From a checkpoint of a small mixture-of-experts model trained on Wikipedia: 6613 steps.
Below are experts of layer 9 (counted from 0) of a mixture-of-experts language model. Rows are named router (the router's row for the expert) and show model dimensions 96-191. Each number is 500 + 40 x the weight over its row's rms, rounded and kept within 0 to 999. Numbers have three digits each.
Before each expert's rows: a language model's description of what the expert responds to; "comes before" lists some tokens at least twice as common just after its tokens as in all text. This comes from a sample of Wikipedia text that the model never trained on. Tokens count by the router's weight.

# expert 9
Verb-stem word pieces. Word stems before suffixes like -ing, -ed or -es, especially verb roots such as loot, tick, post, employ, attack.
comes before: "ing ", "ed ", ", ", "er ", "es ", ". "
router:536487531473531510509555504468507503502454533506483467534568531490465524513466559444498579535480484495565521551542507409521527536495530494604535488478429455505579580506468483525470491500477476491496501529512452488530512559528485556561447438466496556462525511507423498479517514546465484495

# expert 24
Table column separators. Pipe separators between table cells, plus semicolons and slashes dividing fields in data rows of results, votes and discographies.
comes before: " ", "0 ", "1", "— ", "1 ", "3"
router:454476447489475546534476512502483432554484542492505491583483446529477541467398565504480459548572463505517521536475447458572487527590529484627538529498531522442444552427477522530463416467470551511459504540485536528488458481516565546457476467462496513528567488493480489478486483503436502499

# expert 31
Word endings. Final pieces of nouns completing a word before punctuation, such as build|ings, presid|ency, evas|ion, plus whole nouns like season, year, election.
comes before: ", ", ". ", ".", "\n", ": ", "'"
router:449494484535556525511496526476485492532430577467517486526503488587447540421451502437487452498507494493547492559494471433493491537490506497583418460521448442480538578497479459497504444485535519450479543518477435455520510519485553470598511494471435533457553518499460454471533539512564529556

# expert 12
Clause boundaries. Commas, periods and clause-linking words like and, that, which, who, when and because that end or join clauses in prose.
comes before: "the ", "he ", "and ", "was ", "which ", "but "
router:475413458549555524501554509539552516481509514452552487523554475521476519471470482512484527487527424496561502467503484499485525581542524466547428537528482497518528524556389516472464456384514531477528483490502480513488465595470516560516437479493534514502490500445542486494480515593477509529

# expert 25
Final digits of numbers. Last digits of years and numbers completing a prefix, such as 199|7, 202|4, 201|9, plus digits in score and stats tables.
comes before: "| ", "–", ", ", "|", ")", ") "
router:503442484477517491523456505475553498502503450478570508505517456594469558464413524476556530596522436474515476505451471480605535495514519475588531517563481501507561477474501503428423488442464467522505542501460518458478468506488504514513422509451489521541441472505494488504481569555513536500

# expert 20
Infobox and list formatting. Colons, parentheses, semicolons, line breaks and dashes in infoboxes and lists, plus field labels: Team:, Born, Kingdom: Animalia, Website.
comes before: "- ", ": ", "= ", "201", "1", "200"
router:504449493531474553499494519512449457545466520473539491549517490528472548471405492470511528601494446502500418466444507468493476520488552502517492505512512467476566522547512510456538456512489537452485454473524543528483506565533622513557498546466448477485513454454557443403533524562481526432

# expert 6
Table cell starts. First token of a table cell or field value after a pipe, colon or semicolon: numbers, "re" prefixes, Nominated, Swing.
comes before: "| ", "|", ".", ",", "–", ":"
router:418481492497459527545413540503481489472484568507549417596528424580427538500482510547525542550564498522503489534455470473550497457482505557587481471491433485453509474533514469481428487477553453468523441537550527497503529504489533521500478512446540546522473501493528451454507522517452570458

# expert 29
Role and category nouns. Head nouns closing a noun phrase, often before of, mainly job titles and months: director, manager, member, President, film, January.
comes before: "of ", "and ", "in ", "for ", "to ", "("
router:469436536530516590466486478440540463533456539513570430507479440503499538479409507545537531527503483556506508537505424409478487518510568467567472508514481491492506510511490437532438471479518457521541501551524472491467529519517552487542496464457433497486468492437466444472526510538499456513

# expert 8
Mid-word fragments. Inner pieces of longer common words after a prefix or first piece, such as suspic-i-ous, sy-non-ym, Inaccur-ac-ies, -cep-, -tiv-.
comes before: ", ", "s ", ". ", "ed ", "ation ", "ed"
router:448472537486425590462497519536603527498479511520486527525509466461525567498480561540507516544549393498496508498533474459492475528491561525578466562542502463552501483544462426485496443419466536499552568502487497512475477522511478478538509508431530507549456536434483463540477493501476440517

# expert 17
Non-English name pieces. Inner pieces of South Asian, Arabic, Turkish and other transliterated names and places, such as kh, zh, aj, Wank-h-ede, Mohamm-ed.
comes before: ", ", "\n", "s ", "i ", "'", "\n\n"
router:515450454455464569489447535504553512490525502536566515540506496593475524461474473554484483510524519522520470518472477467497509543526510502492489493496433473524510541585406537450450507477551522515496538511464435478477487545497549504553482541453506489449558458485563502473504491486485486555

# expert 13
Table and infobox headers. Header words and field labels in sports and election tables or infoboxes, such as Total, Votes, Venue, Apps, Starting, Runners.
comes before: ": ", "| ", "\n", "==", "|", "by"
router:459481476481470505525409572456483469505532535473518450509547474512530555466401497496548476564551523520527491544481458432513454509478489529568402489515477514474559527525475478545475464497537468466523483580507522440491488534549492510493450524499517526544506427435464430471533459584487591466

# expert 22
Main verbs and prepositions. Past-tense action verbs and following prepositions in narrative prose, such as became, launched, acquired, joined, of, with, to.
comes before: "the ", "a ", "to ", "in ", "by ", "his "
router:496477566535479531476481495503540541525479545542509476508470500498500507530457485498483463560524495468580507447395454474499456507494508521510519517517495518483547504506470469466497438412517464412496454495486507517518504547530569564537439509485537463559520418460440457475555501533478567545

# expert 10
Year and number prefixes. First three digits of years after in or commas, such as 198, 201, 202, plus decimal points and dollar signs in figures.
comes before: "\n\n", "\n", "0", ".", "9", "5"
router:430510524488497511404513539534526497457457489541528538529562473529427558444444552484523485507531449510503474516473496486550544515477525430539495481502495510520463523561438473501452479507438472505476450539502436472513524548529575495567453422433518521507566426486499485466585575521498530508

# expert 21
Prepositions before phrases. Prepositions and time or place words opening a phrase, such as in, to, of, during, until, throughout, often before dates.
comes before: "the ", "201", "a ", "200", "his ", "199"
router:465455503495497515478459541493502487511494517445500523474534443575480558458422510469470530528516450462496427454456524465536548555515496490499524536437408520425509552500445484461476496534561489547500468547543490511506515555503452534527475504469495536437443491431509458509547534480448545484

# expert 1
Table cell separators. Pipe separators and row-start pipes in numeric Markdown tables, such as sports stats, election results and squad lists with MF, DF, FW.
comes before: "| ", " ", "0 ", "1 ", "2 ", "4 "
router:436474497464493594539418508471514475475457596497502510501512431541492551504409500479532603565569470544501446530481521457571510569464533472577507540527454514502524519520415464480452483482510441457452453541481530449529448516506519600575533522477540578487476477516483465519533492484460499462

# expert 18
Noun suffix endings. Word-final noun suffixes and plural endings, such as -ation, -ment, -sion, -ities, -ers, as in sources, agency, deflation.
comes before: "of ", "and ", "in ", "(", "to ", "for "
router:468453485532536548447409492529529541457527535528542460593524429494488518431496516519470464519493437550561465487472437442486497556512563480514481505503453458525443599599464479530426456446477472558552531563494470489478418534505513526503514472461484566499534474489458458494552546510535496550